config.yaml
experts_per_token: 1
lr_router: 0.00235
norm_eps: 1e-06
Below are experts of layer 5 (counted from 0) of a mixture-of-experts language model. Rows are named router (the router's row for the expert), gate (a neuron's input weights, with its number), up (a neuron's input weights, with its number) and show model dimensions 0-191. Each number is 128 + 24 x the weight over its row's rms, rounded and kept within 0 to 255. Numbers have three digits each.
Before each expert's rows: a language model's description of what the expert responds to. This comes from a sample of Wikipedia text that the model never trained on.

# expert 18
Description: Years and coordinates
router:145108156159129149079117150102158154171158148155132111115096142169091153157120150090153158170153154103119156154152110106134129116159157117132108155111135167110151116118171139150140154093094135112142109148159162131129091147117157157153132140156133126119161102117095099111120160099148139107098153118118099107097103151099147092101102150160126103095119156140084100097097146160131154101102114158154111105126161127091122103128099164159131126133105118172110130124135115102123098096112107159118174145130104152090144114150151111141155138098131113094136104105149072116159129112144146137
gate2:107121141106128127161090134124128145124121152136138069134091138161142153191143122096103148164132143115116150111125124179135123130146132117134144154114122101130186121140148166101140130170123142101148156130204083102150138124147160093152141138126074114134143117123148168110139146128116110125132132139104092133149089143112113157134042130132143142121122142123112139106083125116135117147125165160106121159160128110128108109121118141103128136163167147128163125124137132142177156138133140122151070142179146145126130165128103077133103164145194144153135108149170136145142117120141119145
up2:113133101167093132147151160090133122074084174157160159165125146154154136133099132097111113107099091129110132151125106133094127114144114127107125149168154132096147134132129177135142158104167117114090102124086126148163170097139103114180159144110141116132122129140158080154095121155185146107084152141161174161174153094169119092130145146104128149072140110152138131121125113127138129135153144146140094106099113072108167150151101085084090117123117108137149115152150132147125139148142112135127122116112114111125133142121115125128125133105132163123119160131105120081106147119137125138
gate3:164116114107109152165155126158126149096117106080101084105138118148134132112120134084131133102128149164126110141172153103099123151152119148120113141121127134158128099134084131166136135119102111133136141104108136058111162163132107109152152129151114125137161120104114140117110080122112152092085160133128163110115174140171134101137138123117135117185144084159192148116111122146156122109113131145099135170130106146131145126156183137162144112153171139112122088136136101103164179168102093120149158148112102161112150132125136149145138151106095127141119152101151114122071112106138134140
up3:142129130102127131084091136081121100124155113124125113133157114155150109095137118126153146151114088121170112111142164093149145139134093136146133166168115147129102140150149154187141118160106139102146177134133110138128103149139093125107143161120098149174172143107132118108116130141093152087103153178082182101132090153130138112138150186146128133112090157156118084152145100134105122122145100117113104099101128148131097099149134125128147161107103139137108148126130134127132066129142145094106149124137140138085142111129130166135141131102127059139101081092099106156126106109115114134
gate4:149097111143138141109150148121152178100151148149096141130172152160121160121144114139145153100143145131135122083150096137116135121098106118132140129132116164142147094116147119143100103113102120167092130133106165149115125116035150139144140147135107162092120118163123146131155129156157132160151125110135114133149129145153110129114111156135114154122146122115113134143160093077101169105108121094162124107151128160126128107141108132097126101140096128167151141104111087107119124108149160193107146150147188101130128142128146120175169103102081169110119111138128201125134115124088119125
up4:106131093121129133154117135131141157140120172143148104162123113147119135095134127099165163150094112133184131107170151133107116152122120128089118116122135156161141094105143138111126127135126175118090134124139128092099143133138118128105122072147133176142092154112119173149122131076103144139068100133097104145104167102151146109109171176139122135128123148113107105133087117138135114128152163146141113158131133138132145155138109152151059139177091155132085147102134197120102140137135145113137124147137118077144136135092109133101182122123120116117082117105102152150172108121110138138
gate5:117151141149107154120126180150099130134100073112145060114145085103116120113091134136156114136129127113103140129155119104058133152159139118112106121117131097136127111121086109111104116128122123117117134148137118144107149122130170180117175160122143117137141099138091098142101140120135146150159157153137132113151125114108143164120133178157151124177150143158136154132150133149095169117144123144173158136164138137167122131153120103174152131159121118158098153129118131154124127102116083071123110180143148089098081145109170146181128127134112113119095141134095134150137170122114114149
up5:174084136161091089147132111139131120104120155122111129123152103157117128162131095132105103128145093077128156083155135117147077096173149075109169122117164120139141155149132118138112132116107133141131114140090130121122153131153130118138132118156154150133082100115173122119134116104134158104110086176152142093106130170096104169124135109149090125176108124105158097129182105152157117119164122083142122115105120166098098159084111129135120131124116135145124118138119140144117098138095123147129116170088144168117122099126145108144117098112148108135140132130130201102143125116136121180
gate6:146152196152151132160120121119155165167155110176150156135140179136137156132141127095143152089133096127138091113140155138123152177125130079098157136149136093130161130103157111097092158147153111128123092130127115115144157143125129094196136103162097091142102122133119162117121148122128111096146135100128120132144153114117147136111164135150151127143116121173130146169116123095143158064142073189129123138134152118105196147123116135118133146107130118126126141098117121120148147102116126140113142116162129140116092099164143099139108129085156157099153101123146146142100144116161144129
up6:138109085121119141155154139156197144112115078108125111083138120109116097111144141090155119121180146125086123103109104117134096121178143196169137139116131166109127141118160138126154074163111120135077135122149112144147133133110134097138146151076155139113142110128136148147162098151103123148111151148115121118156132115141105137133121172136134125074107118144128140115138160126113121176110135099110166107162173141121141116144103151082144133130111129067139147125127129146109156148127148171149151120144118114130165185123138153117136075154138118159090138145141129116172106111108128139
gate7:130088086143160131132121150119085138154125132122124117112130146147140136107133139123113110110105164080188115115126134145108147110178143093121106134089158127125109157151120094169090152113128141106161104118141115107129059110139148129121120145133158124078137153122131160091108162105114111100105144112125123153108120096081120171122081142124125100125148131163164164131105091135130177124149058092106133127102133140101147152076104145130119130128121112135106118090145062148163116137118151133142134141098140131126133144150130081148171119134117149093133150149096120154105084102099127139
up7:126139144111156148131128139158155160117121104138150178153127103133138111123131159117139125125157151127149116083137115128129144146144141156149143129142128095109116106148149120128174153176081132079132119202125138183094117159102130123097154120131132121105086118128111141147131105148133167158132104131128082148142078134148087147115194141128127161095131150129112106157119143080145102094152130151165117138137138086106087113161135085137141128131131122150143136149150120124120077117094120119105134103164092117146085122141111161076098201107109140134127125133124139133156132169101133105
gate8:130117098128139178133108104110180153134155120126110109127094175123158141143133156101134116133126137126139133156119116146109172095103145120131136133120137158113108105105118146093120131101106107106128100097100165155154105155118140136151122109140165130105129090122159159133111139057164145103159122122147114106140122163114144113146133167140120127108108136111128121088176138137114115141103120098100143085095120112126113145144099165172085152109136090165111101140111103179133194131122181121077105107146091111144115144188178163108146158171101138137109113130113131102125146132114137119
up8:151127160105121139110104142117110144126178131108097119158097111107160112107158181151096124148106134115094159149126135171121189087136119156098137155111123105175082096120125141131131140140090118144106145099096121160170130163138122101127129124142094131074112098106078133117115162103124133114137155128120092085140091150130148118155103126119117152109102157115096150113211077111113124143112118146165109143117115132118120095155107143113098098103105145125140145121117155144098094147103128129133107107141094108119085119156146163145142144146156137142158121119168143142133157106114130076
gate9:131118149108195204118153128118104150156126103144144086166140155126129153129117111121157155133152163142157116117168144185118132079136127080067113130139158081129142116119099147113118140094143048137119103138093144143114103106120118113126104137112136104112134130143077132105127128137119140139098134166148121108149135164173133165134144153136106158121161106117091110167106145089097093105134159158146174144119112122139133104100133122155109128101105120152161152104133112131064121092123113113103133135132109106113142120149094138103136109151154121136149133137140127116136127155086142150
up9:097122117104155128146127114137135102188136100097080115127093127118131135176132126138118122114100114131134173142065143126122155091172110118122095127127099130128132135133123093124119161107103155101095130130100130151129109160128129123091160121092117031101164152149131129087145131105118140161120104098147110140163121109102154127134107131133107123153141147119151151126082124125152164162178109141115111141090142119110142137132140115152130105131114144138128138135134135136134133141120134142155123181131120112157136094069117122143097117109159122116156162124167138116154139165169111033
gate10:126154081129129133141053146124119116139133156116144177143117100132121139152079123145131150107088120164149157106111119142088145109117116151128120152109128120128131112162132081125146117185132147099129093108147138135137137160166153107108146157139108059106132133098142117118178169101105115096150098136131109105099127145102123117121100096141121139130095182125125114156106067170105172130112102136106149127145124120118137125116115169163123140078094149121107109101098133092143095120148168129112134163166105085148134138139159158148107114126086117145105118103141150127103116111133087142
up10:136128163138126122088182130174149137150124121146102116150105114104158093132149098147126100136136122160132101157119127088113088122142145103189140095142169100107161123100092175140116111107123170142116141096154113120105142143159119104148148096126132126122123104144080105131134137149154104167107107151172130183071124129119137130140133144102167142148147104100122166099114125091148104137126087115164129149119148087113121138131122106095092091150104126177118127111142152140097136129151185095092099125102135131109125098129096136175130117091147139105181106155158140127123106123132129121
gate11:094131133131151176100081166149126127161114126135145142083098096129119105119149118129155095084133134106118167161189143158122140127130159126105138151159136096097133138120163144134114113153156113152102159119132088103142124116139150110163141098131156111146099126153167131095132173144125154155119124088138146158128092169141128113137133081133122091114131163093076138092125120125108119149162107111104150067139127130094097107160152142146134159137118170106144114129085139129127147125105094110162124149130143167137156145124140141153121166129177095136129107162080106091116148130140158098
up11:159123108151164105124138083121137097104133153128142155149164127126119177122156147123127113147115092146164101142140090116110127150127153119136160135153140111075138121172100145119137146119147150132121122123147102125158133185153146147163148113167127106128132153127138136204132135117083138101114103099144112124107087119110142136159166114119147143125142118104096167127110144132153178120112144168133078137120074153070121114114178156116104105101104153111119130146146111059120140089121149112120140120115154158121149150116100126109161100101149117151131098102160188119119128164142113127
gate12:148132134133133127160125147120128164123125128161122070110122119105121132138113162136115126124090117121135158105124144162105138134162138135151107146099117139130109121116149154101104167094141135161114154114069165114088104182148118115150146166138088093148178144165122105111142133089149112137127100159116135113118097183148183116121113174140136090146096133146106112136141089120113088146074133174133131097131106106141161122100103154117123147109131136134120107131141136095144053105112168138131154112114116129077104121135162145133127175158160092106130107129138115096177120151113151145
up12:096103139129108076172110139124152124122129107077113119133162124121110162116134152098120148154156124110117133101093130093177141126187136150166102115089058188096141122145149127096118118148110136119122126133132144145126087144130153068128101166109103121105131057156096110142093115130145135113141115112118160076180140151125155119122151161105125109143093121121118109116126103120169110139168095149108142161142156124118134133098113095125130130086137109100105132122159113129133123147122114113138135130140148150138142122120178159060081128135148124131122134109118117156136120126102085126

# expert 4
Description: Digits, spaces, table cells
router:147105158159127148076116150100156154171157150156131106113096142170092152156121150091155157170151155098123154155154108107133128116157157116134112159112134171111150117118168138151142156096096138113140112149156162132126094148119158159151134143158133126120163102116098097111119158099145141106098149116121104108101106148101147091099102151159129100097120158142080098097098148163130156105101115158152116105123161128093125105132097164158131126130106116171110131124134116100125099093111107154118174146130105151088142117146150108139154136099131110093139104107147070119160131108149148135
gate2:118126098124128099174116154112132086136114121146162151106108193120117156129088095146105111145076094142144095117177089153112122135124118148120145157145146145124108121086130150156123152099135115126149159140133098150154094099095160115194109132117148093110124104115116093100099110114132134177134123129126094150131114115158123146152114122105094131121135132101142110133084102172138105117127141204146119105167105099131154149145122111125139118141186133173112168129092110151127100132076122120137152144135117121156109127139126125080149127156173167155111134126126115099107138114090141129
up2:104135130125133094102099086135169101155114153156137150079116150105076117116177131145118111117138105124151138148174149140091125160127140106149104069099118149110149115154085146143127147114117173166105108130109139129081127153137164119100107111113135096143150142139132170127143115090121149101155085112094099135166128124098125164104133107144091145162138113126123137158134147132119147178087106145151133124120123138048127119125157146105114121152148127094119134148134148113104165091132151138118110113123175149128088084112099106158101168076128146126137134116152111097092127123116136129
gate3:163109118181138128123074114136142148144127139123177104132137165147127075090151154131141113176094115101120134133153133074133154199127110179152121165149144115148138139105149138125132186138107143110097133126116104111137190178148158147128136105165121147141128131123117121134096095137114083140178145131127124135091108091124175142148142129137111178140129123131118152131144149125130132082151135102165118107114095086158120099109153158129149130140122136100114171148149107081128112118134075108093151145106129111116149119137143159125131132112123105120109085137136126155161120167141149135
up3:114057134167085133180110106104132160103139117104143135124122153111070168124134121112094170121122123134163175148158130115139116126159160154135113095169125101132131158144147125157143105122106141165114134161087098086120127104160140098108119123156131138162151102115130123159115137070080088108180161151122146092101075181127162118162147146108135158128087128139075129113156110131123124094128145105166182138106115107097133116126127158128128141146132143150144116149115085129112126113152144112121143113122101108150151121133118118166101147130132135101152108108146139150109146125112121111
gate4:128125135119148166130077074113122123147144096143114105141164148129127092147152122132162122085081176144146076161139120166155147153156140122147124090154115126136163097102172147129145136093123149150108133143109134115150127105113124130197134149102155111117123110096163158135147128158159118123103121127094105133049130175155094175137121133129148105137133127124147104105127127148142134161178108122121126174166179150137111125150128122120115134107115106129127124110140153096122155168160118150118082141170130168143104144135131143097161123115134137134117170133129112128162089141146121087
up4:114152144114107113148111130130162134131170157156155130093152134112117131099103115148089129165076110131152116159101134127105111088071064110139098072149128110164156107157112071173127153112115116095125086156100139152139117117144119146122115077107145137140091125109106108163139128107127152117122143141101133099125162122100132131119139084144164151146130163121137144127127166126138155117098170144123125182130156138134137149085140102102158150178109151147125140140109097148091133112060118136130151084107110153126126123132152140109128109118118135142176156157117141140116118162101128159
gate5:153165139141124120148142148186109162132110122104129096208128109147136148146144114132146112106153101099116100135134144161151077198132149126107120131140146127131127143120136148126145134079119126124087171130116075159103135091131125144166139188113153109095148131097143084096148146121121165132143110144131134118139069134121085099145131102109112123131144164139090106106140129112091100145108126114138128112134107139127163125132105155158124124159151132096119144122110111111129158111134057099108084144123147084139140131121108092130146119136085134110134102141107133080140166120154174123
up5:125117154118129121096153146143110102120148098083164161107157143134134121152133104156129078139150139144172156105076129137150127064150165131141103116154127092114084104135162152139092141151120153080095124143155110114141166157126149102140140148119170090150169115106111154148113142128117104112067159145103137157102111159107093133153132131078127137154155132151111156053115122115131128136130099158106121117196163154113126143141119095123123139119092135123111130149101087161110104121136113145144113116133150117141096136110130165110136103104135127110107167101142140122157119108138132087
gate6:102156154138149134148152149136127104140133111091106096125165121148140169085123092140108158102149163123114160154155080124148144128118124138144101138131125126117134127145116061131119151134116110111180139110149167129153120117131149159096137129165131145148086146117096103142108123126121188141161093110151131096114149186131126104111105165133106118150153163139146105121140124148133126127148124059136141090162124132128108114144134117154150121084124141148106110138100085172154091135163092178154113162171133104131093135106117160152167151123117098103168161107149131135119138106155160160
up6:145084143099165142131132139129137137100104145188103116111143106156076181134134166148116106113149126188105123104140136148107106128060146116118081104101166165144124111106132125133119100106123119125108140136133150163146163121138138152147125168113142147135123134113123134109152121106122140075118122091112157137106150115115132147114156112124109156109126107133142174133110142157130122105085159159097109136102096103113149122133128156117118147168171139143169138140168165118148110111128161132185154077109150133128154180140136146093111163171154119138082108158113151106131084149134116141
gate7:128118163132157159138123115135124127133149116162156124116112099145102150141106136116103168115131142076113172156158134113113092129140125101139119136129108064145113137149119129108131113097119111137143131120112147130171124137085131131096115163126086145117109144130098132141143104118101151143107107141091120128134095144148139134151085176122106114096080123107188101134150180114168118104149119050102093094088142117133142120116182129120089159162113134131146125127143153168147125119124145132090104144137117127096159128165151099167159107133167139137134100103133115104108103096139179180
up7:125111101122126148092110135128121097139114116147143195139107112150079090103161115145138136134096143094134139182100073154105118108140121118129116094129143135141110065118101117120140131115155143168123129151095166117105119095136095118128117093153117120110119157101132151130138162130124149124105131111148175171109168149137120097093107122149150156159125138152115073112177133096143109101136129116184113134173122142124112120111135120141116123104131120158119178106113103149150095117153151168187104148139116094097083132131110107164155108124123162078128140102147122128098121149167131106
gate8:137124121154152100086130170141173074130171165083135114156110154123174143104112140151118115139089161115158122085115122087123092101162110126117098191118176130089101083113181183093116119114125118121120115118154147126141146125150125147136164169142173139137131124138115113141167116108119138112116065104134143094119148088130146154066139122123153137127099121145161101121140094163109102098129123141128152111095172138129109128116125125141124086119109139099149121147144149136138127128161102113117102170111149117105129143146123111147113132178112135133121117151156129132161092129146100137
up8:132079140136137121132106106104133096069098093128133153133126126143102071136121143097126105137106144124090132136119130101103118143164121134102133181129125131125120138123134107181155134130130155152165122141116120112076128120140073084154096129120141132135098153123205128152124100150158107100128134131088158123174146094112131125128138127126084164136099085163081128132124117153098149136165120093112118113127174126143118106154132124149107113153093156148117138162110098122090153079119145134143154106150145150125135103153111124176177176158155106119132110135115150148113128175125150150
gate9:120119106163141141134160141106080105142089121148134127121169137140087163150109096119131123139152121112138091131139086112126127135155087096128127091119116124166155115100147155125151171128139118147082099126090171132133100123127143160146155133139135139074135116117144152146076197139121132132145125106144098105154139137141067099119091121147137128107112112157067091117112098130118117114112197141129154102125111141135144124123144144141126154090123113138155126156131164099092109101122116128147133081135151148108135124121123130150135121153132140141150099139196050120155158101146108123
up9:123146100141160152134130132117106094118122151155147129140115118120160126099104177112173147146141173082118102104128121115118131142152137101143198144128098150145122135126142145117131170131135087115111122158159136163130139086144136159125104109126122181128085141135141111118148136169142124143123122112073127101142137141115146125138058117118089130149164154125098184119104125137127113152157149158096151134144086139131098189122105107093148158110095115123138088127116108113171089137099124107121110146138162130115137144167173105143152121126106127123151114169079131114135155087131177161
gate10:151194140109141144140111123098104125116171119116109164172151121150142189136138161137142131102143173134128162126126097100110124137154137118152135130094124143146148129114148121146144120127127118143088122114167122116155139166181133119109099131137110109145155127153137128114129084109139176141096137096121083096084133118108106115132135157098113117093144090089116124120121110125132162097097112159121165086102125136136144140130093186099127121108151143096117081116115122181117140153194120125155066127140144110132151092134108132168139113117120163143111176104166154100109117121145138150
up10:108158144142132139127132143149083113103167133144125139114139124119145166107103131104124120117111112154115150149130133114174110129139136153135102108144116107126121118143021137134140148099134138101089103109141116082176149099131105107101142157137119141112114136159100124125126124105126159124093133133125111107156132139081106108175127154126174103122185132117126182109131135086115142183111106130122159110096090081145103130127095171102173153092140134118128127107128079096113103133170142113139117152162134094116109110104119178144124135171124104121136106118121121123101152168112099095
gate11:123149172174107135111160155179135166134147150087137102098122091106101141131130111117139096116138103136097116102134149123156134122142113118133126119125174092181117142132129093155107121066147090149118118172094100132166138116148144128146170147157161101148133137127124103136130087089094137113107117152145090121117098163137152121122127108148130130118154150132081131102092134173161127091108120123126113135132114091125098193094132133148157163128129102104141134152143136079126100099143118126146129138144088137155130110116102137109138175055108108130126106105117128115146179117167137131
up11:129115129119135144157133141111107119158099116122144134107118137127134141111105138143171149114141145160118139106175121105161117162117107101175138158119150126150155139146100147166128126132104137128110145080123137124082162134131093170121124165178143106097136157114116097130160078096118139120115102119119096137129149108128137159098199109080119168144142125087166149107159139125146114129117139138138111104096170123084111124073149111117105130111125148157108129121120149146091100128122098132130110162080176140176146137100126102131119087090088122093129191108125153149140145078130119143
gate12:133151126098109135111153102133122106102159152192167077156120146152144106135153201113150163141114114143083137118099150126104152154152134097142110097157127149157132157125100138119113109105107112139140117137113165162128134133123157095147109155115113143109128092095127129119165111097138138116093100119132108121161158130184113102127126172165127098136130158138193133133161125143105118094115147133135130149123133103091076114148139115125107096132132116175149158092165125123102082113122142160125138137126100172165136114131153112152106130123126131134126148093115153122170174145127183163
up12:141115097179105116166141102148134111124151179120167104123145121138105135112088184095156093118147144109098094107106140139134145136170140129175125141103116158117113148110148140088137120117135169129131104154123066130134116141134164134124128134081154129084143126120134127181110103155165098096117070128152124080194111128138147087137117104094164122078117129133152151094122126135128129148147108121116151178132128100103086095151100135118144128127130104179152124161141104125073151134137147139182144111120123130121131134122152118108113135133112091148121141127098138159132130126148164129

# expert 25
Description: Years and table values
router:149105158160130149079118147102160157170155149158132109114093142169090153153122151093154157172149154100121155156155111105134128117156157115132117154111137169112149117122168139151143156095098136113142114151156159132130095148118158160155136143157134126119161107118097096107118161098147141108097149119118102109098102147097147091098102147159126101096122159142083100099097145163131154104100114161154117102125158128093126104130099163158129125130106115173112132124133117100123100094111105158119175143130104152089147114150146109142156139099128110092137103105145070119158128111145148137
gate13:082139135136083104111111180147138172153101130122065158159129137103139109123126102150169135123098150156149142106098164150166136149128093163148127101104153147152156120124085117123098149126122127177111071114104117111106126128132157151152131132153135128111143131152137160125117147091141148153121142147142081102096149152090137134106137083161145147126130075102075134121143150148062158138140106081150166168121071108169140115163115124153123134131144120116152132108132138119097147117107121164130128126141160129117119136140139119116114139121116163129119098157161141151097172102115142142
up13:123106110116104122071123181120134131145146140096110188152104172139122133110093134116130133147121136154108084171127150105141180116133136109106153151136077152130136124151148115128159093084116148132111143156115114157139105109126142161116118103112136107112139103145112127137165130122117132109139079084142110113126097115148097123124130125115139085149097158093145144142111120160165165165133126182120103143109126150150137136098117097107128177074129075147063126169092144139131132109109134120121096104150108118195105116104139129108142128152120156117138074158109119136145141127129125169
gate14:105111142185092126097145116153131134084092124176126147099126114151163148147131099146128143139171162120136094131122137174129142142115158164128137188131159150143127097149107135120112128141133143115131161137134115133136119112117175146133157190132179106158165118110135101133137113097129097089158128127125129122096159125108128168125114110169135123130128164152129103115118120118172086133189078123136116133144125059131126147147140139121125128147126108133117111138148137137171123145143120129098146132128140153178142111115162148122133140101152135104090162200128158163107137089150180131
up14:109128153115127111124110103155163098096172165111101113140130120172134138158135117125095099155165164133118092171107136101216127146097183169158121154127129119131124101130162117068127120103100124154116175123131109160124137114085144128134128137110172079088094117127164164120141120139101141127123111136116134173146109137157140118178157138129101101072098100133112157136133108106125109120107096116155117084144120129144112101131134124152130122102106123123117089125149187115123135125148122114158116136126133110143133161130075171124123155114145107115122111147152125117130133133164155167
gate15:151144119158105112125152167103095086101075138157119124151114143124138109152109113133167160129118101066133135152171132111125155162149157119162096152139122124133123090129153158118119125086109119101095158111138141165083123145182174140120116151117120131120093138121111163154143118169095124137123143132097082140131107095092125114129127143135116102137103082170148096116107128118113191121134150136160125080101104140096139138105115125107139123115087133097126128161094149143106126169100119110129131151155085121122103100137133121169110166069147104173118120137104132133126152161154134141
up15:099181160085120123155157148135132158094094089119109154131087181083144128080138110129114136156113129100091129133135147152112144117181076142137109172140107132092154134138125118122156121108125141152131170150116150088159105150134133108141132138117127193149127124120145143144141116122118079130105163068120118113124119134150148126145149146125122148114172154131139099083149145148140139118101113122140125110124101158130159097136143114152069105127083145086165137137151086129152121132146161121172142128168095158121142112133139160134129118117158107151114104129128070118122118138122185111
gate16:141122120069135130119108163137143144154122153121132128106153143158135129130161127146172144134145135153116150089174115138139165139139113104111162144110133112182083144167142126181123142087087152114176199132143132155123130126138100164121106130147126158136144131101155117123173088159152128160150123120122117129092129157132128136144151132139172088155131144137130103102124167113154158116096130157151127154112144128135147130121096081143123112100123093141092136177124081142143134169093107127125130139143140123149088152108164115084106065108109135113137131154088144137118134094155126177
up16:146092112083167109116121081143132097105086141151148128124152117140120134162184125093126119067185161144137110127108118139147100130134140122109123112161111132099149110140128119163107183119150164149132120123148125138118093156126150146139128123155131101125115121099152140140128143144124138159102131156123163095100150084161068087127072118110136106130117113132124161141101123120133102084108143153142133164118121110118096148152151156134159135139129134095168104140156104121109106130057109164159144127152131147114103129109132128143113140162086133140142131060129171154173131111119160151
gate17:079108142128152131090128111108151143132107123126098146126127130116142180149126106131121115153158113086112119116147121065141086170125128161120102161111119148100088141163150109111151152153097141134125124133155130131186115156094155130128099149165103141101132144114150149121137138118084194107137164158148135110163114143153129107111162116126174122136096122120116118116131141123120113104154097151144131123176148117120101147108131146179088130125069126181069156102111143120174142113147110125159114163134133127145143128108111126130101127160131142122094101171119111071151155147134168117
up17:164137139108118134161103151141138122134087132145153115132126108123124116113103140143087146143088094123154107119145103111150099094112143134151099135089088111122102120118088154115113103154110115163089095112108121120141156170131164155169194091082113123122138118147141131132103133112132106121134144146104114162120123105104134133106085094109075126136106109139104108086163120050143117114126099116137109145113143119113166106149132098125156119146147163067158129089122105172140153146121130067155139101146131141134115133142131096163096123153146113129162102089140115129100139117107183115
gate18:121129155167143149135155140116082133131130126143133131180141138105160112127125123125116145063139136139132142136139161107132126114117136156138132072136166111116138125126119145119143117111118084143097122152094103117139102102129137156078098169151134107081127082114123104132151127157112143112097173139119117123134058119072145113097094114135098111145129131149176166125152133111143134127092109171143093166100153112124097145131130125143186143131128106138155156151145122138092132155125148120086112142134120155207179124162107166122117123106161142147136164102153133123165122108153100142
up18:104139121096115133096142152096137136112141116160119144124158108085114143050137122116150107103166142156136108131143109152143121158133133105139150195138133126130097176097114140129174154134192103125101119106133145104108131138109164128093161150102140102154112129081132074144085125129122139093171110082159148113122117155144133110147137109153109100113087113124123122149142124147159105128088137084093124145121117113153155144102094163137116112111116120124178088109123137112125148134143141121144133128106151140124132099126164070111114104115127153120065094133099116118183121139148105142
gate19:139088123113098138146144135115124136102121107110121105136175155143137143158112086171127123114176136150115147144137145091129119114117161119104079123126160132100147111130116154138098141101134110081127143156104140105090100133075135161152173120150099187095133119099144149122118113127154143123177168100157123126128170159122160127106077142102135122158131124112078114158129130144150146132133125115136112094113087124110089121082105160077089147138141120154113127149105111106139128139153192177148142121149138088106096132124096140132132103128140130111121144104120105091119082140110180149
up19:124136133143117129129135130148105160124131077103122105137104138125133121108147113127109121123170120102139161137130149153164136162127110061104114094077131172118142116102143150140130134093103083101140135159134148164161121125130114141124153119150127121088119137106102100108133077119134113093119118076142138151180127146084111130130088147074152174147106085088115152178120081143154135097146119120132129144159096144145159131138117148087169125102116103138091110144088113129159091094149142143097090134126119083153095195145111120131121124164128121125146125107124126141106129103146111160
gate20:129119117143142116116096098078113122161170146129126156097137082141124131126121095118111114107147155125158125120076107113187129132143115135111137119142133080132162125080116143103134173156109151178109144147100083139140144166102145152147100107099126100160096134121109113114112136142150078106143172162133120149086136146107082157122142132108122142133129106102158126122117155135124112099106112146141105124144142188150175138082109078188131136138128107145112117118121123109120112101142131151127168133141133106107175116173083074116163125124153105140115087144138150124105152137128147102
up20:129142120104139181143121139148092115158125089127137156150115122092120151141094127137130165124079122077145156160101106076100177111115088118111146127148134158172133112152132140123135131096126125122130138143155098092096097084082135127129158123152057139110139153135165144092122093121107161116192094161092109113128151161108156144080103173144124155133143128128131106117144101105116131170161137132095127137119142097154097135128145139136119153120147127119115112135139098146123096107128123078102096126123163179109086103123131126128112111138133101113101128143153151092134093114105135148
gate21:084149121103112129127109116134149134151157134124143161136121127113084145152082157102146144164167160099146129130138142110125149125153164114134115133118155091141161159151133120146130136114128144130136110093156128128133170111073163132143113125177084101134123155098087124097140123139162152111111175118115127099172131131126146173121120147108148130132119142079122137149156134163152154155163105147127053099119098167127120137131135148120084129122111122133091126127130114150092143186135194164103114129118071104108150155136127133122144137100119102131137101123147111142147156164146067095
up21:119124146092170116152157130083161135159132121120156188088121080134124164136115125135129139127116120127087109103155105094129118127121154119124118138144127130100107104113135100150110154128118154167129151112137149130106148125145137073121124104175152088119148119116143092119140109094155139142107134111136134155143107153160139115132130132066096166193138168135084076155152111108161095154132135112086111126116157092142172145100110168114133119139127122136150120116101117132090114134132120092116119111117142178168125141140093179120099144153096130143112120139153109185085119163119156104
gate22:034083141191100116143078123146147139167134134112122089166110121121122107148097144114141124131107144160138158119115142146134099118132135138166148128109120126144179137139072121138151147115128106132109098152131116106127144155118139101107172146119122144092099148062136119146109159111120122132121108143107137131126093111090131164091103133167084145099151067135127110133112153142135136134115106150104085148093086114158087169142107131146143164114129117126076132118138161143113139108108115094106158107170137117145141110110146145109130158143108157126112155153140149121156125085137130125
up22:122159094145151138163145080133136113091081130174122152109084113151144141151145145162127104065124114153129107115149119141100110123146143095117130152165158152143135094154101129146100108093126099119143118141108102177128138127120104144165072148087159104150089117109090137128127120161109132144163143147136133076126107139195133101147125136128136131124108162097168098092138108100099147096132128132144107130158093132110104125128110118125086129082153118133144107139120156148107172111081161128137116142144125202128148125138148176124114112133136143146119115114127146124134132146102138072
gate23:152163115115104145130116123159142167116132155155131111096098109137102088161089135117127125137125102141133136150151080181149122148110114113113108115116161150102147119123143112121139148131093143134110127103094176086101141174131116154078097087182138122156153131123122112101144177195101122146153092122152078135123141088143111151115140135171130117125110131156181183130101109107130114103129141147095114108115134114143070117131122120139138127158120157172070110114106151118171143117127153141115126121151125089147129151177127150135159112150154148129134155116125081111139164132142125131
up23:105118154142089103111138148121142147127112137142158161100109120066098147106114108133146120096130123101115134103155140172094091137128120157136143135119144112099123153162145113154134165159129109088184093154114100139194128089116133141087108138107124125141157085179158143110104137132124109130131106136110110108140147132119095147133172135167109072094142134164135144108081167083171137145116153115117151101177114117145106128145120138160138099124132143132126140141158126128122117179104134098089106129122170134163145100113134116099110114105101162133150125169172117131135182149122114118